Weights of a small mixture-of-experts language model, trained from scratch on English Wikipedia.
Size: 13 layers, width 224, vocabulary 4096.
Experts: 256 experts in each of 13 layers, 64 SwiGLU neurons an expert, 8 picks a token, a softmax router.
Below are experts of layer 9 (counted from 0) of a mixture-of-experts language model. Rows are named router (the router's row for the expert), gate (a neuron's input weights, with its number), up (a neuron's input weights, with its number) and show model dimensions 0-223. Each number is 500 + 40 x the weight over its row's rms, rounded and kept within 0 to 999. Numbers have three digits each.
After each expert's rows: a language model's description of what the expert responds to. This comes from a sample of Wikipedia text that the model never trained on.

# expert 50
router:499542475491507450463442496568474571436434545481498449468479558545467487526474468541520525501450480501480562551459497467508527475453563457556517542524471521568462537532466537443565476518479438484502501458472509456507563534551475538478506473454437532440495463542528520536430548554511464474541541454446517523503498520435453558547523467539553531426454473502466521437521541539508562547527508464554461503570525568489463538481490440484451435483477468547438580493512469467477496462463515581514462558468538447492481485451459484486508556432424458522539539509470480538436473525483480472463557528493560534450411536493550468429556499466504506457565486559526522491442514574550475456474
gate2:470511515430394411500427468535496418468484479529493501439487514472488442445475451553569498543492527473439529543462474507391547487430483562469460523474514512516472594471464473504464489479503472525466529520539513482472533512484491472484498490506454501489491511492482523505479451490436554504525577594475481525489544481538537534505478523550509462426462421466459497458516515466535519508542547501520528529542553504504542508478504529470497472487560491591423595613529435502548428490430486535437543478517484554521452484453508532459557551458411479467511531474471564492489520535490488529479514450501504522594464465481555529546532532479470487469542469448552431527542512511487538562551
up2:474520491427470468484441496540449476511480498549453476483489532488528478461516406545592503535524518439450569568443493554360542505399528564440520498462560472491503601464459483529452515511512489505460502553482467502480522538513499477487476527577458486471505537519464540497471433495512540492494525562537484581477495506577506553495446523556463459490467478448489499462473508454531512555526571528555491507552551514521542515510530504515483458514563508610468554567525417484485473502487424519446506514483510554495473459462499487502530543500436498512477487509471550575467515558519504534494468427530498500591529471485474535527547481447488460482531438475597436514530521520476513551549
Titles and table cells. Word endings inside album, song and film titles (Dawn of the De-ad, Leave Me Al-one) and spaces or pipes in discography tables.

# expert 52
router:458563483465508426477445512583478519461474581466516489469483579543462483456480459527504501550483504553476524561471495482540542485464504446532436537503494481508434512491488539468553435533481449448446541499478467481504497533523460557481552462434419554471452483530613542533486526532550489459538571501478531552500543550449463528552529524557535509442452496544490532492524555517509524556541502451515441477511548545445457519459574454461480448496419477504459529571517505469473503441488543558510502532426538459514439552505466475414520570468480456490505531518491474555479488549441459468471544525490543556432470515530539459471510531476507564433509443548530508447472502530579485456445
gate2:538421474467517502487477549519524457525531526498499490562510490538501531419499494479474501456529505607581504473500514508442581527488510482532462495485459493481426520468556508501497458435467504450467494501546441556456526428457442525470498477456396417545577528476545506402425493484541548499481480495569491519525476486468477562594477537475479546489434436435561551515456469515492581492419455480485461545487500514506553512522584544502489494538502463544467575432426505464496538465416533514545481464533569455459532488493521505542495513460545577509534494465516502476481554507497446505517511560514520454450517517477505567477481517532471559440460561536502473517533485491478498427540
up2:528578532485449514499491464502478496447465514515514534431521460484495476556582478543530497511502503428444479511469533555489372460419479522523538499465569432547555470464454497519561538501520530571510437466444568471496455512540503465500555493493555560452533422520512513631587542475499508552485557518476519492474574492525472397419483489475452476478541540522479488500563528533524459482568548573506457450455517499537470486513435526500532539494523509368490472574622495550489473494531482476444505502483485505501541513496473506487441486507509442509464501544481509529475497505511530456514489460540457489512484514542514457471554475417514473478527494497468520485510540461475493528437
Numbers in table cells. Spaces and first digits in table cells of results and statistics tables, like scores, times, ranks, and coordinate numbers.

# expert 21
router:491504467463553473463435458581500544500476537448502476487405546552486437452474503550544553562438519527493514534433457408482494466436513467538497563523437519509439498495472532442587498557489465478430537481471459472502501533539472546472514469438439490458504475540500529520479545547501503438583559452474574542461504512452496550503525460538513498491473473528458565492527541528430579520552557481524468428534533532465490516487529445476401477498466427485477556543456539452482466459445517512506469521494526454551452521449416487482513511485444440550571526489438458530466476532475466453469528552463548538468462550522541476468511519527472516436501454530558532489442498544486476497456
gate1:526523494521535466472538418565530522454492472382509524531498528457521550521457428535539517513442485504535485502471485487522539413504519474517465462465490421528504500538554571439569453480469472551413515484501465570570555537451497530527503446535498497551380455548540549450554515462486529537515468490498540476524484529495452518476540485517470544520520553511570488506560546512470524496485460464482497493580615511450486543471573460416452521511525462531396540534518460508460570471508466505508515487516502578497387489466453507487549528461511421549519475593432513528462552493474475502542531507487547502563502502448485529498545506571528503495492506521490512480533497508468466517524
up1:443492420446511504526517492512473501523505516597534475465498470546480478456545521449445511517502499509470532507450514518497497606479503443516511486542496594519529531512466479513477511508492551489562489508532520480407532459545422504454498554437440464479609535431480499503415533529502459535451470455469511470446441489464477513534509449444521496502481485516509517505454494461536458523508517552577477423425449551485492474455457467532603483490442564467543457454484520415526432527484511485514449521419538454537553587510479479485476503582489530493483502487527434437502412510502507498465545477499432501466496461529509441436523520487515489491523447540508546466461550526534430398514
Table pipes, chronology links. Pipe separators and dashes in tables and Previous|Next chronology boxes, plus "the" in "of the same name".

# expert 35
router:473563458420558401467460490559498529466446506476512503456477519519497470459477485495517516561479464556526505542430498440546532476466528457514511541561469500516512519547498520488513453532519451487482539478469431454515513561545465562513523475490452542499424490519489541569461551502518500487531563485418537544497526498488530573537531455523531502452483458525477543462567598529437541536557555453523445480507519500455447527435507471496485496515440477522493485564529516499482474465480502590506463548480528477519447540505461490457517547456409455486549557494434521548402470533476444450480548531491521519496476566551540481425540519547565511474517477533535530395429551528568460471446
gate0:497564508465580501590495526495549505518543495495489491541538515458483515525483510437500500606467495490540443506524492506559584543538484570451459418573495525542515517501506519527475487481458408520544463520487468509539452420558490487533520526477457501536566439546507546553458532480449470485455495443493477409491500495490474530530492492525537414420508455474508463502455501505512497455570512478569441390467514467467498443446494526429478513491430479494498498556415447513463483540556486505512475464518477449507495444509582470483596479534415526497476474517490489528553480547469469460436508526465447507484549587472472526560514494518529530506458505489515486442462548420516488463578
up0:507513487464502464480448476504514503556508439547472454537492465506476567533458482461525483513502494484574455535474471486507613557529507521454504454514480513504506529518495510547473435489489450502480464507543505551555507496578458528530537496458476467499526398534530606511433512467555459485456538424491508477562510432529479516575456486494489500446519410506478440418553569489427491524564497509558506453499540430492606508456516490511429482541508475473419522561526445516532519497568408530513375508529458468488531482547556457450570488540461494483456523557475458529484504472466466473450514485503533497427563494521506466525555505500462521468440484458467499499461534434487534471476
Inner pieces in nature and geography. Inner word pieces and digits in species, habitat and place texts, such as habitat, throated, panchayat, coordinate digits and score dashes.

# expert 12
router:463514442478548441491445481577452529446440482431528503480465578588456441477451489572503518524418461532490507557453464467491535433485540480542462521486499469524464523556497511454559474504485475462451545460491463538530532543492434547498515446479483526459482487502548541519465579543535443496562534472466533528464518500451486544499540469547538469505445461541465535489524504517476529532518513451551459457536516529455468558477517432468463436455479486522483567516554518449478443442462536576507510536444525444516454569518471431469474584499413418534521521536455483514438441565470483480499542523482543507498446534512496442473571512545545534442545488548521532463456564499542472432504
gate0:446498536445473524453530512523513537447491502440508544492533530498407479490472475480532502513446474385443567496476475518496459419460573494479534485464522532450459560566454545460523485450474538547547519543496480499539532445484503527469476515555486572518514466514453516581453554480543518457465491522505456542481528513451470482512570505530506519484568535522432492487564474515510475460510572513532468511461408505511492443511488542443520546541519525575525495487449413472458542446431489536464511526419497538469484470512483462503598487430460465474415472514529483604398501503460518533459490420492571513518494507492519469500543497502550489392491440522517466473512518549471470547493
up0:446500510434483533511512556532493542442548489453470517481504473539407505523528445473555477512419468381475520479429507542443478402465572525468583494491533570452484543505474534457537492436492525478496510562505463523530520449487491559493473473519513538483507511512456533552425535430548524457485463504526467508484519496437482488539506496535512490519560548506424528471544490521533464463482551465558457465485430491533503470550489566459535542573489494544503543483454443456432553475394524562438513521456539500469467490511521406473585504464448484503441488538510492563408502551428543516503478453511564488537490515472463520493570512475517481411519451506530469499493492535490464538499
Capital N pieces. The letter N and short name-start pieces, such as McNamara, Rob N Roll, Naimark, Jr, often in tables of names or results.

# expert 61
router:490520497470531464459439464585494531445458550481564494473446536544461451435465464565507555492486509512469540521446473443495541472431529502529468522538460516525428543547486562463549443525482446492453517451496448463510585533524459578451553482415438526467469464521566523504505516535506459518554558464465520536454567549505508537565546488542542503468467468544466572442524565542460528543544530481543455477520493516492452526446542449462481469491445497526421507526511503451472420496463547524497455551471546423509439582450483508460502549477452442535520515518437415516468436537429458462495527536485550537474477543523573472459513513521522528471516491529537503476484537516532458460464
gate0:470459500525451430533455539521517460453445537497555548493484537493552561524519462518506418500431532464518466499532494479474498491529530454406457557452568570485525515549533606509395469511445534572430560528468488399490615508518563470432483523535519547519527435493507512538501562514534506515508520515491516509439480449414506437462546501524531445476500409503442527514521526496485531454446586485472501470505521507448485529502485468585551486449488514550535510485464469481506505507515427492455466464506468511491508457589503513456533576526475501472494460505438503481546431473523467454482546474506551536565528477470426506474514468526510514467510448513553496487571526541549503451501
up0:565538511431526566491534503466498543591514463496403468470488462509504434512532578502517587510556466495482477525503463480483476527369511532588506521484439464507528426433501470536547490489504524455599470497537484578509431502507481459517528499493511470513528529526476504494520457615507474487474549471492508455546453573522426519491462482472381576492476551492559473528522510530450497508481489513548522574460469510517504516474547496455491534472517466460513515492524588524494456504453564459526431530557475530482542495437486489553429443502524492522538546485493466448475511452500520541455460556476483498446494519492484480538494532412506491561536532497528465511485525468419509591549
Table column pipes. Pipe separators between cells in sports results, election and list tables, especially before names, plus colons and against, defeated.

# expert 47
router:475495421501510427484455455538496557485448559471530445446481576505442463482452502533529528543472501521482524558440509449533563460496525402560488568498472479514466540551466500464556480517438456481467531480518466468539534571527483517513537450485462498451457458508503534548464531524522477476569550504484551543471523510449511531513533481559518520495504479532489533418557556539463538546506532444506487431566516556438448561433508469453474501479500427533419488558503513492496404438470547589498461530458500484552428535496483481483553539475478509571520513531480482513478418580480467502461527494516555536479476516507503460452525536540512543482524440533491587448470531585546434493475
gate0:449505531578512564515466481549456535473503512424490472488534559483506542429522486499523562507519495498548548473506511466634465573546545416501533528501450508559446465507495534507444468563405491506463469462527466512480504518551524527556506440517409517465473474505525476485401540495525582507565503539448517506494459540523463503381531517516471475519523505525509510527464550535415542436525589524491479497457532512534543543498520486453472461499433528464513458556458491521519465473429469556483520497456526457487483461531587451535501479523524514482491511494493534499506437437505488539485449445480506572479525548578477516450473494432536475509575456505465590514453539522511466450538
up0:519481574467493478472515574489509420499521470598589574532474444497479493528510523515474537547466533456504486486506477502426531430459454541465442548514503532450474558505578484492561504472550481503587519546489544503499527487447531492442484544448539459538477471454528510541499486502468432521411554466547480516443483482510487503567462491470501479474453545480418503473511483536552437518478424475505503491492492433457450475503494531558492535509546444567480519471572532459491544485614488503539450480503485590485536533497480514501478476459512497502568501507539472510525561560493497436506487539512567445526478472471516492551480469485410480501438537530531391594518433458453507564467
Units and table separators. Unit letters after numbers like h in ha, hours and hPa, table pipes and brackets, and result verbs such as finished, scored, sold.

# expert 39
router:453517446489524432498435439658467532465509543438537484441470564543479434426466472516499501534471499515478511508455459427484533432466528455563437548535470486573468516521447555460522483529441436480477529436489449498459525532558473532465505463453463508480480475528551528561436528545494454425532542477486537487429511499466465560537546476512551483491444496488483517458516499512479525535551520463511465439548508494481464524477536474456456482470471469537465494526483505458471486511486527513519441529444527463567453542483471491481518534457463434572579551541460483545504456554467438493496559533465517558479481533521517429463551499553514503442517451528550526449455534564505437423475
gate3:503496503538511521478473506495498488485485490443551514491396503476458519474492512461530452485482529506465500540557503429500512493538437406445462464565579487436499504444453405554532493504553515467475520491497476500503521478531491511470517511486478435470452495461539484544484448515572481467523505555492477508526491541471460465475510512552516489572515469497502478513505450473588482532565480460487537521478458523494532477495510479541523484560422420442513436560492445484472507482507455472529483484537526531510480476399500521392503518453491562524526504501452530445474524565554464469556516488499572520454538542468562469546361479534476486490434483441402567519538475406493450393451
up3:499500463527553509529476553532473525542526531465545468586571476464456560597463466496500516493531478464512489457552526550465498573427526536465550447542529465503510469564539491449441551499430585518513522480520513510564513584457506505495533512541506579529548510576527566523465546520417522530488487413497453474499497465546485503548451462488542446502449505501538567493492514489441527413556452482487512522430473468436517591566465522500492456519579535494457449471497515484482469453506513513508498535457438543510470494514581485533542510518460461463511474503509546504553529545422506491486507479435523488527528495561489506501604521392530474468523492488575559522451467477567528496513
Table and list line starts. Newlines, pipes and dashes that open table rows, header cells or infobox list items, e.g. Head coach | Conf. record.

# expert 24
router:471551482450531465517502449584465517476460505459544458482463581499491444485448483514560509524443447543471525545448441475499525467466532494530487529515486460530465565503489547439540478570487474465447559460510450428523547562536456524448488440479506569449460484521539568526448567500533482442548508469503524546487500525475497535529530470511576503473460481535459537470551501555502544529560562448584446458518541472504491556457531466491456431462465451523470526536554504442425470468472537520510461561459547480539464521498432453440481562446451494533548577498423483532451458529450439488509495543478502534498446536505502482448537501531588513486558444501551530449465557562490473496454
gate0:482519483455532419525514520493480523447465471541518508454416541509509508486539464506462546558489556515577557573404459482513446568462469478449603545589468485537520612548516482443519522460492563471508465502568536495491494471547413513504497444421516536555522465517489414541461512558497428550436565393447544490521483589500537481601526511506505557497530549488512498498510490506468504551550438507554484504495470526509509452487488463500505514496512485551457560449488495493453529520538502507475472515458480509458476508496556463526446440462509481545513530548479487467533510537489484504458516522518506474444477530476551421507584531468544562463471567456504483544454480480510459451525
up0:564496499517481516462482469550498505481427543459550545520571513516443471493523546521480499501476431395486475467587551507549560386493512486474447468460440525482490444483512565520527450561480436498519508488474470495486482527458558542509493502489479550438449457480486500569545474518571536447590469541515460445409545461460445513464555532516416454455476472506455482513507537540502532481413531434522528492540458496467437539485534521432469508536468480506510512498515514505542423530423457540592543499481492463543460513495486462589544524508465489435454497479543527539472485511491513512464520471486502537492528453509498497502463499556445424560555500566478535481479422590465547506505
Given names, name endings. Male given names (Joseph, Henry, William) and final pieces of names, including papal and royal names like Dionysius, Adrian, George I.